Weights of a small mixture-of-experts language model, trained from scratch on English Wikipedia: 46.3M parameters, 48 SwiGLU neurons an expert.
Below are experts of layer 11 (counted from 0) of a mixture-of-experts language model. Rows are named router (the router's row for the expert), down (a neuron's output weights, with its number) and show model dimensions 64-127. Each number is 128 + 32 x the weight over its row's rms, rounded and kept within 0 to 255.
After each expert's rows: "comes before" lists some tokens at least twice as common just after its tokens as in all text. This comes from a sample of Wikipedia text that the model never trained on. Tokens count by the router's weight.

# expert 13
router [ 82  89  96 102  95 135 185 135 139 124 170 126  97 139 101 163 118 150 148 145 145  86 120 112 133 134 137 152 161  79 116 140 136 137 152 186  98 142 158 159  89 127 142  93  53 106 185 118 115 159 144 158 111 159 114 128 107  95  98 118 183  86 156 159]
down0 [145 121  72 152  94 183 128 170 159 141 117 112 187 132  93 137 109 158 123 128  78 148  61 124  72 131 106 152 174 113 104 121 130 162 121 170  96 182  80 117 162 134 119 111 139 147 133  90 134 129  90 122 134 120 152 122 154 110 142 212  88 145 117 126]
down1 [ 99 116 105  92 177 172 180 176 113 172 182 137  89  92 185  89 141 148 126 104  83 131 152 153 155  74  67 126  90 131 169  91 157  92 146  92 134 151 120  87 164 112 164 176 152 174 160  43 108 161 230 115 157 104  78 117  79  96  84  98 178  71 124 103]
down2 [ 57 129 159 113 112 168 110 101 104 114 153 147 104  88 116 160 142 163  82 180 149 118 193 124 126 153 120  91  75 145 135  62 111  87 126 113 154 117  98 149  65 130 124 150 135 111 130 128 145 135 172 117 126 103 159 107  77  95 181 103 118 114 133 158]
down3 [238 159 146 161 109 103 101 131  76 140  84  97 118 123 179 117  96 153 145  97 118 128 185 198 113 147  71 133 172 155  80  83 150  97 107  70 114 164 102 136 138 109 159 120 170  72 162 136 161 123  86 119  99 174 119 138 137 134 138 110 107  73 186 150]
comes before: " |", ",", ".", "00", ")", "%"

# expert 3
router [ 94 114 132 110 114 127 134 185 117 132 133 112 123  79 190 139  93 120  86 126  94 109 162 110 197 100  95 116 104 138 129 162 157 127 117  62 190  97 136 152 149 193 158 135  57 151 171 112 117  90 160 113 115 132 131 134 199 113  72 131 156 163  65 164]
down0 [ 95 129 131 136 102 146 157 119 103 154 178 108 120  71 180 146 119  64 123 135 119  73 138 150 138  64 152 130  89  35 120 164 145 132  79 154 113 136 117 146 113  79 107 123 119 158  74  93  70 115 153 150 113 104 159 161 100 172 132 156 167 173 144  86]
down1 [106  55  83 146 114 163 142 114 146 177 152 131 150 111 159 159 101 124 133 116 127 113 228 172  87 164 136 119 134 181 183 128 166 163 112 101 104 117 116  95 164 130  90 200 140 133 139  56 118 109 115 180 179 163 134 160 167 133 159 111 132  86  62 149]
down2 [132  74 181 111 111 108 140  88 168 164  84 143 148 117 153 216 124 151 137 142 126 143  90  89 128 137 134  81 100 128 164 105 108  99 113 115  93 123 127  50 106 122 149 131 186  82 128 173 132 111 156  66 179  73  57  75  97 114 172 113 155 116 128 114]
down3 [ 71 135 121 131 155 139  97 137 110 124  67  70  89 158 148 102  86 143 158 104 135 140 166 142 185 146 152  98  85 113 121 149 142 128 134 181 170 126 118 153 160 103 155  91 197 145 137 152 163 120 156  43 142 160 128  98  79 152 116 150  97 147 114 126]
comes before: ":", "ation", "ed", " name", "d", " information"

# expert 56
router [128 123 155 162  80 160 101  88 149 114  87 126  89 200 145 129  98  92 105 145 123 159 129  98 140 180 123 120 121 161 125 212 148 148  86 165 173 145 174 157 122 145  58  92 163  81 110 170 120  61 101 149  90 118 142 134 110 146 172 131  92 115 150 205]
down0 [ 69 129 167  56 135 126  90 141 197  86 118 110 124 127 106  46  86 104 118 172 185 161 118 105 155 135 138 124 169 134 133 122 121 160 120 119 121 118 112 108 144 196 153 123 103 121 175 125 138  99 171  93  94  65 109  86 138 127 153 150 115 137  72 165]
down1 [128 164 146 132 127 109 148 127 139  91 108 138 136 120 116  98 124 210 148 128 181 127 141 124 153 111 131 148 121  76 184  84 151 130 140  81 109  94 151 104  48 122   6 135 145 101 112 134 125 126  89 143 102  78  97 128  63 192 171  67 127 117 159 124]
down2 [155 109 150  72 125 114 136  93 122  45  99 107 113 148  77 118 100 179 120 103 120 135 129 152 154 142  98 130 128 160 115  74 136 146 109 110 105 146 118 160 169 112 121 124 136 143 161  93 168  93 111 153 112 114 121  55  74  77 175 154 121 152 133  79]
down3 [193 111  94 117 149  97 166 126  78 158 104 146 112 174 106 151 103  73 130 109 116 145 171 146  67 163 153  71  81 167 126 169 156  95 123  90  72 174 135 129 167 129 119 163 117 123  52  71 177 132 111 167 161 105 138 147 155 111 114 104  95 102 176 114]
comes before: " to", " in", ",", ".", " of", "ion"

# expert 31
router [107 117 144 111 118 122 125 134 113 140  95 102 139 141 101  89  91  96 155 117 152 105 149 157 121 157 102  86  73  95 146  83 138  97 147 128 159  78 130 123 169  73 168 159 100  89 132 160 119 187 153 136 112 135 116 125  91  90 112 112 112 127 145 120]
down0 [120 129 143  94 168 113 155 107 183 196 129 106 182  20 119 162 113 100 142 151 145 106 135 137  83 108 131 104 111 130 174 130 153  78 114 156 115 104 146 152 123 163  83  91 102 166 149  98 215 177 172 183 116 186 132 162 138 107 143  81  69 102 107 154]
down1 [129 108 106  94 123 102 110 191 108 118 151 102 118  90 110  97 166 100  90 147  77  91 136 117 131 131 138 145  66 112 161 132  82  82 136 181 129 130 170 119 168 109 155  84 154  77  76 122 135 138  97  93  84 146 132 117 122 139 162 114 140  31 139 151]
down2 [153 134 124 148 122  74 152 140 104 139 164 123  84  94 167 138 121 174 124 189 134 168  92 146  68  98 159 182 138 102  96 117 134 159 125  62 151  74 110 149 176 151 119 115  92 131 146  87 111  69 166  92 100  93 162 117 144 125 155 124 186 136  97  87]
down3 [ 79  94 152  85 136  99 144 124 105 112 114 120 112 105 141 139 159 129 178 124 139 184  95 147 153 100 141 133 132  89  90 163 128 137 183 146 142 140 161  99  95  87 146 112 181  94 150 165 120 142 107 145 141 151  76 110  84  91 117 115 173 135 139 111]
comes before: " |", " 0", ";", " 1", " 2", "."

# expert 37
router [161 149 165  74 152 124  83  87 124 156 149 169 154 142  64 159 129 124  85 117 107 179 154 107 143 110 175 212 178  86 135 172 133 153  78 168 176 111 117 147 143 146 149 146 173  66 147 100  96  56 138 105  66 133 130 176 161  90 175 104 147 140 143 160]
down0 [142  78 140  73 147  87 109 171 150 102 161 154 159 127 178  76 220 163 113 176 104  92 121 124 152  96 136  66  46 130 112 144  88  85 108 134  97 145 196 125 112 126 107 131 168  90 165 163 110 182 129 121 151 119 105 155 104 163 120 105 126  83 147 101]
down1 [137 157 150 101 112 146 198 187  87 188 108 104 187 112 120 136  70 169 118 102 119 178 170 203 144 127 114 143 157 112 155 141 146 163 152 159 132 114 152 209 102  93 142 117 107  97 109 125  95  75  99 156 136 185 112 160 114 116 111 157 117  83 190 122]
down2 [ 90 182 135 124 114 139 146 180  99 131 126 107 132 167 121 102 107 100 132 140 139 149  90 110 138  99 129 118 114 154 135 110 141  86 165  99  83 122 178 126 183 105 149  83 101 128 129 124 150 125 157 136 136 122 131 151 154 101  82 118 102 179 121 109]
down3 [140 147 176 136 141 131 146  95 151  70  99 124  88  64 132 108 143 115 157  85 130 156 165  89 112 128 139 108 108 128  54 148 157 143 123 148 114 160 159 188 131 157  99 177 107 185 154 128 165 122  89 141 178 152  93  83 129 119 103 137 125  94 136 141]
comes before: "ed", " to", "ly", " that", " the", "ing"

# expert 25
router [128 118 201 105  90  78 142  97  99 107  46 113  85 148 149 162  85 101 148 150 108 151 111  60 125 213 177 107 101  98 159 182 109 163  68 120 133 107 118  76 111 139 135 160 167 136  82  64 134 125  70 104 167 109 108 116 133 167 170 117  83 148 127 105]
down0 [154 134 135 160 156 126 114 127 147 143 148 120 151  86 129 120 161 101 110  94  44 127 111 172 220  81 125 109  68 110 146  90  95 152 119  80 128 130 148 134 155  59 137 178  78 131 176 104 152 130 124 123  93 144 136 129 135 122 128  79 112 111 172 114]
down1 [107 167  99 136 158 144 138 134 112 189 120 162 124 185  94 105  57 138 144 160 127  69  89 171 108 107 143 106 128 140 164 163 145 132 148  65 166 145 124 162 106  89 165 114  49 152  97 172 170  78  92 119 166  74 171  68 106 103 157 100 137 175 127 138]
down2 [112 148 153 143 148 130 134 105 149 158 130 146 148 125 131 159  98 127  49 158  59 119  91 139  91 133 102 167 135 148  58  93 139  92 101 104 151 117 164 162 133 103 142  90 110 138 103 106 119 107 167 136 110 124  95  96 119 110 198 150 130 168 110 120]
down3 [178  87 162 150 146  98 158 128 171 164 144 139 124 183 124 102  90 109 137 113 156  98 102 156 137 136 163 156 122 112 100 139 135 125  71 125 115 131  89  91 150 167 118 104 124 128 140 151 161 152 122 158  73  70 145  75 159  85 115 142  82 127 164 102]
comes before: " ", "ly", " re", "ity", " f", " than"

# expert 53
router [142 138 207 145 196 143 108  51  35 120  84  85 128 164 150 116 124 121 113 154 168 121 211 103 187 103  83 176 159 152 109 141 115 142 129 143 155 147 120 171 162 150 134 131 144  59  80 180  97 117 110 170 135 121 113 124 132 103 122 146  65  80 150 150]
down0 [ 66 155  85 143 211 167  76 123 140 142 163 133 119 150 130 118 140  77 173 156 189 153 146 141 125 165 135 152 106 116 116 151 140 105 121 207 172 151 135 175 135  67 126 133 122 113  96 120  65 110 124 135 124 123 165 131 131 124 113 149 145 183 166 146]
down1 [159 138 122 141 162  87 159 123  96 162  80 169 158 164  97 138 136 145 141 165 161 114 121  78 142  74 172 181  95 144 166  91 122 109  71 178 108 130 148 171 139 151 113 156 147 128 163 174 139 125 144 102 152 134  99 103  79  51 128 137 145 133 110 162]
down2 [107 143 138 107 134  79 142 190 181 189 101 147 173 138  96 157 100 122 124  70 129  88 131 155  89 159  77  65  74 121 133 181 144 134 120  95  74 199 106 115 173 138 164 119 130 149 151 147 130 181 155 110 149 184 142 150 152 124 137 115 119 114 179 129]
down3 [149 149 120 148 118 120 104 124 181 139 154  91 153 152  75 110 106 166 170 118  80 120 131 110 202 118 140 129 157 126 123 138 149 184  93  95 108 135  92 120 118 122  93 102 110 117 122 158 145 133 116 119 144 109 166 185 108 107 182 121 170 122 144 142]
comes before: "ed", " the", " a", " to", " in", " by"

# expert 62
router [144 110 157 138 157 120 112 101  72  97 125 206 148 166 104 192 150  77 153  99 121  98 182 162 122 162 151 134  87 177  86 173 130 113  98  98 197 133  83 126 144 113 137  83 181 150 154 192 155 125  92 138 168 140  94 131 131 158 138 122 120 114 168 102]
down0 [112 114 103 118 151 166 111 118 164 142 138  88  91 155  92 143 103 163  93 186 143 169 123 145 122 115 172 148 167  95 193 149 110 191 142 131 129 195 153 126 138  99  95 117 150  93 109 161 128 151 118 107 144 127 121  37 107 201 102 103 122 117 110 120]
down1 [121 197 133  56 126 131 133 114 153 169 116 175 141 118 141  92 105 156 129 112 121  92 132 104 135 191 117 134  83 181 163 129  78 102 128  97 128 149 150 186  80 154 164  98 188 134 155 138 142 137 125 127 138 171 125 136 148 109 147 126  99 143  94 164]
down2 [129  87 160 115 131  61 133 138 112 124 149 181  71 120 121 109 149  81 181  92 104 145 139 122 128  92 173  71 102  88 121 124 154  95 170  90 151 124 101  90 135 113 154 124 171 194 175 137 158 107 147 168 107  75 122 152 105 148  72 108 140 111 158 126]
down3 [159 126 212  86  44 114 103 154 124 137 122 136  62  40 135 107 116 138  89 171 128  64  87 102  96 168 126  66 160 156 116 139 169  92 116  91 108  92 135 102 114 151 130  84  90  96 136 137 121 121 157  79 112 159  67 104  85 140  67 118 104 149 139 163]
comes before: "s", " of", ".", ",", " in", " and"

# expert 4
router [ 89 126 109 155 128 161 122 127 114  85  99 109  88 122  81 123 160  81 177 161 152 142 144 148 118 183 139 130  92 170 107  92 137 118 118  93 110 153 123 114 200 154 164 146 142  65 120 141 102 135 139 109 154 118 166 140 174 121 170 147  85 127 137 133]
down0 [126 138 173  91 213 121 161 117 134 108 108 137  99  77 134  94 107 108 103  69 117 123  93 104  58 139 135 141 185 104 122 139 112 169 195 191 180 123 118 106 142 129 159 117 161  83 147 171 161 129 113 172 132 190  60 112  92 184 122 139 145  79 114 178]
down1 [145 126 144 132 188  66 145 123 135 148 156 135  95 112 116 110  75 128 137 120 111 168  82 117 147 162 151 109 147  84  95 119  84 153 142 122 111 134 123 164 112 177 114 123 133 107 145 122 131  89 168 134  51  98 160 170 145 148 100 161  74 144 181 216]
down2 [121 128 186 149 161 185 118 140 110 183 165 255  98  57 139  86 176 156 116  58 122 120 119 114 135 128 134 117 126 163 139 159 160  91  54 133 105  97 110 121 162 145 223 147 147 159 104 156 119 207  99  71 144 118 139  85 178 159 124 159  79 115 130 121]
down3 [109 131 104 100 143 123 184 124  57 151 100 117 106 196  88 160 117 182 112 151  69  90 103  95  97 150 137 114  83 120 137  88 108 103 171 188 158 104 185 108 161 150  94  93 112 138 120 123 134 158  99 162 105 151  74 108 131 150 184 143 119 160 125 146]
comes before: " |", " ", " be", ")", " (", " re"

# expert 33
router [121 162 149  96 120 151  96 142 101 189 165 101 109 132 117 161 118 108 147  79 152  71 181 169 122 124 128 132 135 149 122 120 140  66  99 121  74 178  75 127 101 167 138 162  95 120  99 154 125 200  68 161 139 128 137 107 121 126 117 183 155 122  98 126]
down0 [111 113 121 124 142 123 131 159 159 147  84 161 148  76 120 113 113  69 133 118 193 144 137  95 161  81 107 120  69 145 179 121 144  85 148 150 150 152 168 134 136  94 101 117 134  62 115 112 153  60  98 168 133 118  87 180 123 124 123 132 152 128 149 162]
down1 [148 130 145 167 169 135  63 127 195 132 103 122 155 140 132 140 126 106 169 121 113  89  69 146 149 145 133 117 135  84 173 129 137 132 147 133 132  89 153 109 116 121  90 146 140 136 124 113 120 191 147 130 149 118 149  98 177 129 129 117  97 184 162 207]
down2 [ 91  75 121 157 163 101 144  52 151 108  91 128 189 156  85  86 129 165 123 179 178 151 159 139 150 116 112 115 132 161 146 128 122 119 139 151 137 108 104 114 130 189 161 152 120  96 127 130 125 141  70  70 172 153 146 125 147 141 121 130 138 174 138  96]
down3 [161 120 107 128 131 150 145 143 168 125 144 144 145 138  93  71  83 134 170 171 122 132 168  90 200 141 125  63 121 181 142  95 118  81  96 137 153 107 168 131  90 110 114  97 124 165  85 152  58 143 113  89  98 151 193 146 175 152 101  85 105 142 156 145]
comes before: ",", " |", " (", "'", " –", "son"

# expert 27
router [155 188  44 190 108 158 157  94 144 119 135  99 135 170 119 123 145  65 142 175 116 136  82 173 101  98 185 145 128 157 102  96 109 174 141 135  83 118 139 171 159 137  58 126 101 109 150  92 198 101 167 142 154 139 147 147 110 141 139 110 175 102 103 137]
down0 [161 119 143 119 134 113 193 140 142 139 158 139 140 123 112 137 128 168  93  89 191 133 129 162 137 117 143 141  74 114 177 155  88 109 151 137 114  61  62 144  85 105  53 186 127 133 138 156 102  91 139 102  84 120 128 179 172  85 116 118  86 137  95 156]
down1 [146 106 131 104 103 145 143 147  51 129 135 177 136 126 119 100 126 141 156 136 113 118 115 159 149 125  97 187 101 105 108  55 189 206 180 116 162 131 146 112 130 142 161 172  78 105 120 134 112 155 113 156  93 151 162 102  84 107 183 158 120 156 107 176]
down2 [169 150 139 111 137 142 109 158 188 134  59 126  90 126 142 150 122 130 153 177 152 101 142 108  98 168 153 131  76 141 130 147  84 155  89 134 103 151 146 154  72 197 148 114  91 116 100 118 136 125 110  75 151 162 139 117  36 157 126 102 147 113 121 157]
down3 [130 117 193 133 102 170 182 108 134 180 126 138 111 101  99  85  78  89 171 101  93 138 161 127 131 109 121 146 144 121 133 144 140 121 126 183 134 128  85 156 201 168 157 166 130 115 102 162 114 196 109 140 122 195  90 142 127 142 118 123 137 120 167 105]
comes before: " the", " ", " a", " his", " S", " an"

# expert 42
router [155 140 126  69  78 129 113 149 152 143 107 116 101 129 180 101  88 163 157  93 169  95 192 176 148  68 100 105 137 148 169  92 167 188 170 166  86 112 130 147 103 171 106  99 107 141 123 145 131 104 141 108 183 156 115  67 119 113  92 141 111  84  91  89]
down0 [103 123 201 126 202 138 131 154  81  95 106 121 127 163 119  73 107  74 154 116  97 114 122 134  93 103 164 178 129 122 112 135 103 159 147 163 142  67 147 124  97 110 156 136 155 117 120 142 144 158  99 153 120 149 121 124 115 170 160 104  85 148 139 120]
down1 [158 135 182  95 130  80  50 136 204  69 124  91  92 108 134 126 130 158  99  82 119 120 140 119  96 131 176 145 174  92 137 127  92 141  91 131 119 103 123 142 169 141 132  95  99 131 141  90  93 126 128 145 150 156 136  95 105 135 113 140 110  95 138 131]
down2 [138 132 196  97  76 107 172 150 131 113  96 141 121 117 120  90 117 124 134 129 112 118  94 153 129 114  99 153 131 155 161  94 133 173 187 172 129 163 205 114 143 127 122 124 139 161 197 100 106 102 111 175 157 168 100  64 106 114 114 149 149 146  90 103]
down3 [161 166 131 127 144 134 117 124 136 171 112 103 108 126 104 123 125 112 133  66 147 115 153 140 100 144 148 126 152 145 189 172  98 108 155  72 154 127 137 100 122 167 122 164 142 144 143 109 140  90  98 128 169 170 167 134 139 139 123 127 100  84 146 146]
comes before: "n", "d", "th", "t", "ce", "k"

# expert 2
router [117 156 184  94 157 114 134 116  52 115 160 148 165 169 171 132 120  81 131  89 117  86 184 168  88 165 132 111 118 123 174 169  57 160 144 112 160 179 150  95 153 161 153  87 135 182 133 188 117 169  78 142 174  85  94 135 109 139 102  93 123  99 114 128]
down0 [119 178 151 154 140 172 184 145 121 158 156 165 110 145 111 145 142 126 150 108 150 114 192 123  86 171 155 135 168  99  75 114 149  89 173 170 139  67 164 131 102 156 105 150 121 115 136 154 165 118 163 108 187  93 131  89 126 125 146 169 172 176 194 139]
down1 [105 172 161 121  95  65 140 167 120 168  94 177  99 152 136 129 120 130 155 112  97 114  80 131 138 137 159 112 119  89 118 113 154 106 147 134 142 124 206 101 100 116 130 114  89 138 106 120 178 100 145 152 112 153 121 124 105 117 153 137 111 200 128 112]
down2 [179 119 175  76 173 118 126 163  94  89  92 187 107 123  76  86 116 105 171  99 153  98 128 104 115 148  74 116 147 212  69  60 140  43 140  92 153 167 118 126 181 130 140  93 139  76 125 150 159 131  95 156  73 101  97 125 130 128 139 116 131 117  81  72]
down3 [114 179 144  54 102 121 120 166 151 140 128 127 128 150 111 107 132 133 167 115 133 211  99 135 176 108  55  65 103 132 132 145  85 166 187 117 123 148  70 103 152 131  66 111  91 107 196  46 147 135 110 154 106 158 161 103 102 150 126 118 137  90 174 189]
comes before: "s", "ing", "ed", "er", " of", "ment"

# expert 21
router [136 114 154 202 107 180 146 183 168 107 161 180 183 119 153  91 185 160 116 157 117 128  94  81 105 158 131 114 141 167 106 189 134 180  64  90 131 157 108 119 117  99 120 105 124 164 111 138  90 148 123 129 118 133 121 141 164 163 134  77 136 111 103  82]
down0 [142 137 174 115 132 178 149 132 139 116 183 159 135 163  86 202 147 145 136 134 141 142 146 118  76 191 171 166 198 166 137 201 115 134  91  70 159 124 135 162 119 181  55 174 110 152 154 142 108 109 181 109 132  94  62 131 129  85 123 136 150 116 116 207]
down1 [129  79 166 136 144  44 113 122 174 100 114 125 106  54 118  95 155 139 108  92 102  98 165 194 126  58 125 125  88 116 200 142 106 114  84 147 126  54 159 125  96  98  88  95  93 160 186 160 113 165 179 117 108 168 104 134 116 122 131 160  98  56  65 157]
down2 [107 122 141 131  73 150 164 198 122 112 167 114 110 122 156 170 125  88 148 156 117 123 119 132 108 223 107 203 165 135 138 120  91  95 149  63 136 139 145 115 120  81 222  50 138 177 114 167 149 115 109 120 171  71  76 105 146  97 124 149 157 148  90 116]
down3 [180 134  87 117  90 154  98 147 156 172 131 176 137  80 184 125 153 132 148 101 109 192 131  90 166  99 176  83 137 142 169  92 123 123 120 129 131 147 126 134 139 147 112  55 143 158  70 127 138 127 150 120 104 117 132 112 176 114 153 183 143 141 151 123]
comes before: "re", "or", "o", "ri", "ar", "e"

# expert 52
router [166 156 147 106 155 171 150  98 123 125 136 138 153 195 127  84 166  88  97 106 154 126  98 176  81 126 125 102  92 135 145 117 143 115 123 181 133 126 213 146 172 175 142 142 110 143 108 118  96  89  82 106 153 106 132 154 159 165 115 148 167 169 133 104]
down0 [130 104  91 159 151 133 183 115 191  80 121 133 136 119 162 112  96 139 142 147 109 154  96  84 146 100 135  93  91  91 115 115 125 172 199 143 156  56 188 101 126  91 125  62 156  69  92  91  91  82  99 154 118 152 156  84 140  88  86 163 165  90 172 124]
down1 [126 128 128 119 147 126 121 130 138  82 149  84 112 172 129 152 100 162 181 149 130  89  82 108  95 159 164  88 114  62 195 131 119 136 122 121 196  45 139  77 138  87 152 140 149 116 174 118  88  72 131 172 127 112 169  99 140 103 143 110 101  99 108 126]
down2 [103 127  86 101 142  70 139 134 116  99  91  62 170 119 147 171 136 128 183 131 187 143  97 114  41 111 128 114 173 174 136  72 172 133 125 156 163 177  99 121  87 139 131 120  90 129 170  99  45 170 111 115 100 158 124 103  91 155 161 155 134 139 141 169]
down3 [117 157 135 161 118 121 109  59  95 116 185 148 127  78 113 131 133 116  86 110 144 109 139 136 124 109 151 151 104 202 112 120  59 110 104 138 147 153 146  80 125 124 122 107 217 112 122  84 149 106 121 189 114  98 196  93 134 123 174 169 125 140 155 179]
comes before: "s", "al", "y", "ic", "ation", "ed"

# expert 51
router [128 107 177 137  95 120 131 166 158 128 103  83  94 155 114 136 112  95 120 107  97 160 123 115 150 122 114  87 143 107  99 105 114 142 126 137 161  94 146 153 145 144 143  93  89 124 104 137 128 135 219 172  87 162 183 105 114  90  85 111  93 124 128  76]
down0 [103 125 139  95 156 129 143 119  99 112 123  94 125 175 110 104 115  69 169 125  86 102  89 150 162 156 137 106  88  69 150 155  77 132 119  98 134 113 170 141  77 172 121 139  57  98 152 158 142 154 161 134 139  94 104 148 167 125 127  79 150  83 152 132]
down1 [118 112 147 134 114 129 127 120 142 137 191  52 121 173 158  98 201  91 216 106 135 160 106  70 140 159 186 131 112 151 117 108 102  85 146 149 145 143 118 135 163 129  89 104 114 143 112 115 139 114 137 143 131 154 185 149  85 107 167 118 118 157  76 121]
down2 [113 121 132 169 161 147 129 139 134  75 148 115 120 123 164 185 117 103 134 136 171 114 123 100 136 143 118 142 141 103 136 118 109  64 109 141 170 154 124 130  72 112 129  49 137 143 162 203  63 182 142 125 130  91 163 125  96 181 144 131  94 149 162 153]
down3 [151 192  87 120 112 110 163 228 130 123  88 171  87 158 138 157 105 163 104 138 115 139 123 126 149 117 129 154 175 159  99  72 108 159 192 150 138 119 199 168 158 105  87  73  88 101 107  59 118 107 152 104 126 135 120  78 107 105 121  99 127 159 137 140]
comes before: " |", ".", ";", "–", "%", ")"

# expert 32
router [116 116 110 153 113 104 176 127 101 122 134 184 125 113 168 110 163 108 115 150 107 103 201 158 177 190 131 127  86 159 142 144  61 114 143 101 173 125 136 142 157 152 155 130 154  69 124 106  60 143 151 100  67 103 166  73 123  95 150 141 164 137 123 144]
down0 [126 113 158  96 102 152 192 103  33 111 173 101  83 178  91  98  47 103 173 117  47 151 144 130 104 121 112 139 158 103 137 113  70 128 139 142 159 104 192 104 148  92 118 149 152 121 127 141 118 101 181 137 129 119 144  73 136 159 149 158 132 148 164 146]
down1 [123 116 162 116 154 119 135 133 154 133  85 119 138  88  88 114 156 152  96  95 104 170  99 107 149 127 154 132 163 145 105 161 105  93 124 134 108 144 156  82 152 179 151 209 156 140 136 165 143 117 101 169 116 177 132 143 178 133 147 156  80  93 133 190]
down2 [ 89 121 103 119 182 156  72 171  88 117 100 109 123 150 176 129 141 198 134 127  92 174 147 114 122 169 147 144 168 108  83 148 127 122 131 214 139 138 115 106 111 100 158 178  84 137 108 127 131  90 143 108 138 119 168 147 153 174 136 162 171 158 113 154]
down3 [105 188 131 191 108 175 174 109  89 171 118 193 168 124 111 183 143 129 118  92 186  98 130 162 130 104 128 146 163 145  80 172 129 144 113 123  86  96  93 147 117 157 138  84 165 177 112  71 117 110 129 101 163 155 134 166 190 126 139  98 145 147 162  81]
comes before: "s", " of", "per", "l", "point", "it"

# expert 43
router [139  94 106 161  94 114 137  67 133 165 121  86 111 148 177 121 172 104 143 109 126 150 128 149 107  81 164 156 168 156 129  81 172 184 126  96  99  97 170 125 144 138 105 146 201 144 116  93 196 144 192 117 138  91 105 106 139 153 127 143 203 149  99 139]
down0 [134 101 107 159 152  90 158 111 116 141 121 169  90 147 160 148 154  63 138 128 128  88 129 127  71 138 105 138  88  75  96 193  78 103 137 150  71  59 124 151 139 146 147  75 135  94 150 122 159 135  84 162 122  83 172 105 176 117 130  71 106 112 139  90]
down1 [ 63 134 163 216  83 114 134 152 127 158 133 132  78 142 187 153 120 131 107  79 108  79 174  61 104 147 109 155  66 140 127 112  85  99 108 117 101 108 182 128 138 154 180 111 128 127 115 131 138 110 146 158  36 148 142 168 113 186 129 125  82 113 119 112]
down2 [140  98 115 137  90 131 141 142  89 148 146 108 130 162  94 170  91 134 152 111 189 139 155 144 145 192 133 158 160 175  76 116 133 110  89 174 165 141 132 166 118 139  76  95  66 132 122 121 191  99 127 184 107 156 171 119 156 109  96  77 162 178 118 104]
down3 [140 147 139 108 141 150 110 157 110 123 146 170  90 136 111 192 152  90 204 162  99 150 137 115 111  91 111 137 124 149 177 110 114 171 123 128 105 173 132 157 116 154 126 116  89 100 119 129 132  87 124 123 177 127 127 150  88 121  60 134  89 167 124 136]
comes before: " the", " a", " ", " he", " his", " and"

# expert 20
router [ 71  77 124  88 146 136 121 133  71 105 125 160 123 145  75 174 176 131 147 149 134 116 142  85 102 205 178 141 117 149 161 163  61  88 117 163 185 136 167 130 137 116  83 157 148 168  81 134 123 186  78 132  71  78 132 154 196 149 168  94 105 150 107 111]
down0 [137 178 117 101  75  78 118 143 158 121 135 113 155 149 149 124 158  94 129 188 118 143  68 138 167 115 167 125 154 162 121 142 110 157 131 133  99  83 157 101  63 105 115  63  68 104 135 150 124 135 175 108  92 146  90 114  36  96 141 184 117 145 129  80]
down1 [ 88 187 186 109  91 165 101 114 154 125 112 153 167  93 174 134 161 118 111 138 142 127 183 147  90 116 114 118 141 106 160 109 101  62 123 129 114  91 155  85 117 114 118 128  93 132 112  86 101 112 144 130 217  89  74 147  75 140 128 156 149 117 128 182]
down2 [150 178 115  84 116  85 114 141 137 182  60 146 162 105 139 119 153  89 128 122 124 122 101 124 160  85 176  89  62  91 148 151 171 106  83 141  98 113 108 123  96 133 163 135 115 116 152 149 123 145 142 145 130 157  84 134 124  78 124  77 143 149 125 122]
down3 [ 74 150 115 147 131 150  97 139 127 114 174 114 148 106 154  98 131 108 126 169 147  99  94 119 111 155 157 112 220 153 116 138  86 117  70 148 194 149 137  76 122  76 147 157 144  95 160 133 101  74 139 168 122 121 154 130 143 174 155 121 121 160  89 140]
comes before: " ", " and", "ly", " p", " in", " c"

# expert 28
router [133 145 115 162 107  79 110 134 162  77 139 123 139  91 119 148 106 101 136 201  83 130  85 162  84 123 185 113 146 109 143  75 164 162 100 153 115  66 154 179 123 144  73 121 126 175 103 103 115 150 146 138  39  90  77 156  99 120 153 101 174 174 171 102]
down0 [ 88 122 216 103  71 148 100 141  89 148 146  88 107 112 107 170 142 115 107 137 112  77  63 123  97 196  37 125 148 161 105 149 121 169 141  37 145  81  84  79 129 104 134  90 104  92 144 107 165 148 125 137 161 124 151 111 172  66 139 179 145 102 118 150]
down1 [ 41  76 123 143  97 113 109 102  35 162 139  66 167 110 165 114 152 117 182 173 109 101 114 148 171 140  99  86  76  54 111 118 134 165 132 156 156 105 163 141 155 111  87 133 154 143  86 183 163  81 186  98 130 174 130 175 154 186 146 104 125 140 140 124]
down2 [113  94 111  99 145 115 110 152 117 106 148 158 142 160 163 138 150 177 154 153 133 133 120 146 159 144 150  87 104 182 139  92  85 164 147  85 194 168 187 114 109 119  78 135 134 113 130 164 110 104 139 110 119 186 153 133 148 131 154  83 106  91 143 130]
down3 [105 158  78 109 122 115 139 150 117 168 157 128 100 131 137 161  92  67 115 127  86  85  85 131  68 162 127 128 117 142 143 180 145  33 168 119 120 109 143 120  70 133 166 128 120 140 145 104  88 151 185 101 120 202 145  86 140 111 148 128  53 177 143  95]
comes before: " the", " a", "ten", " his", " 19", "f"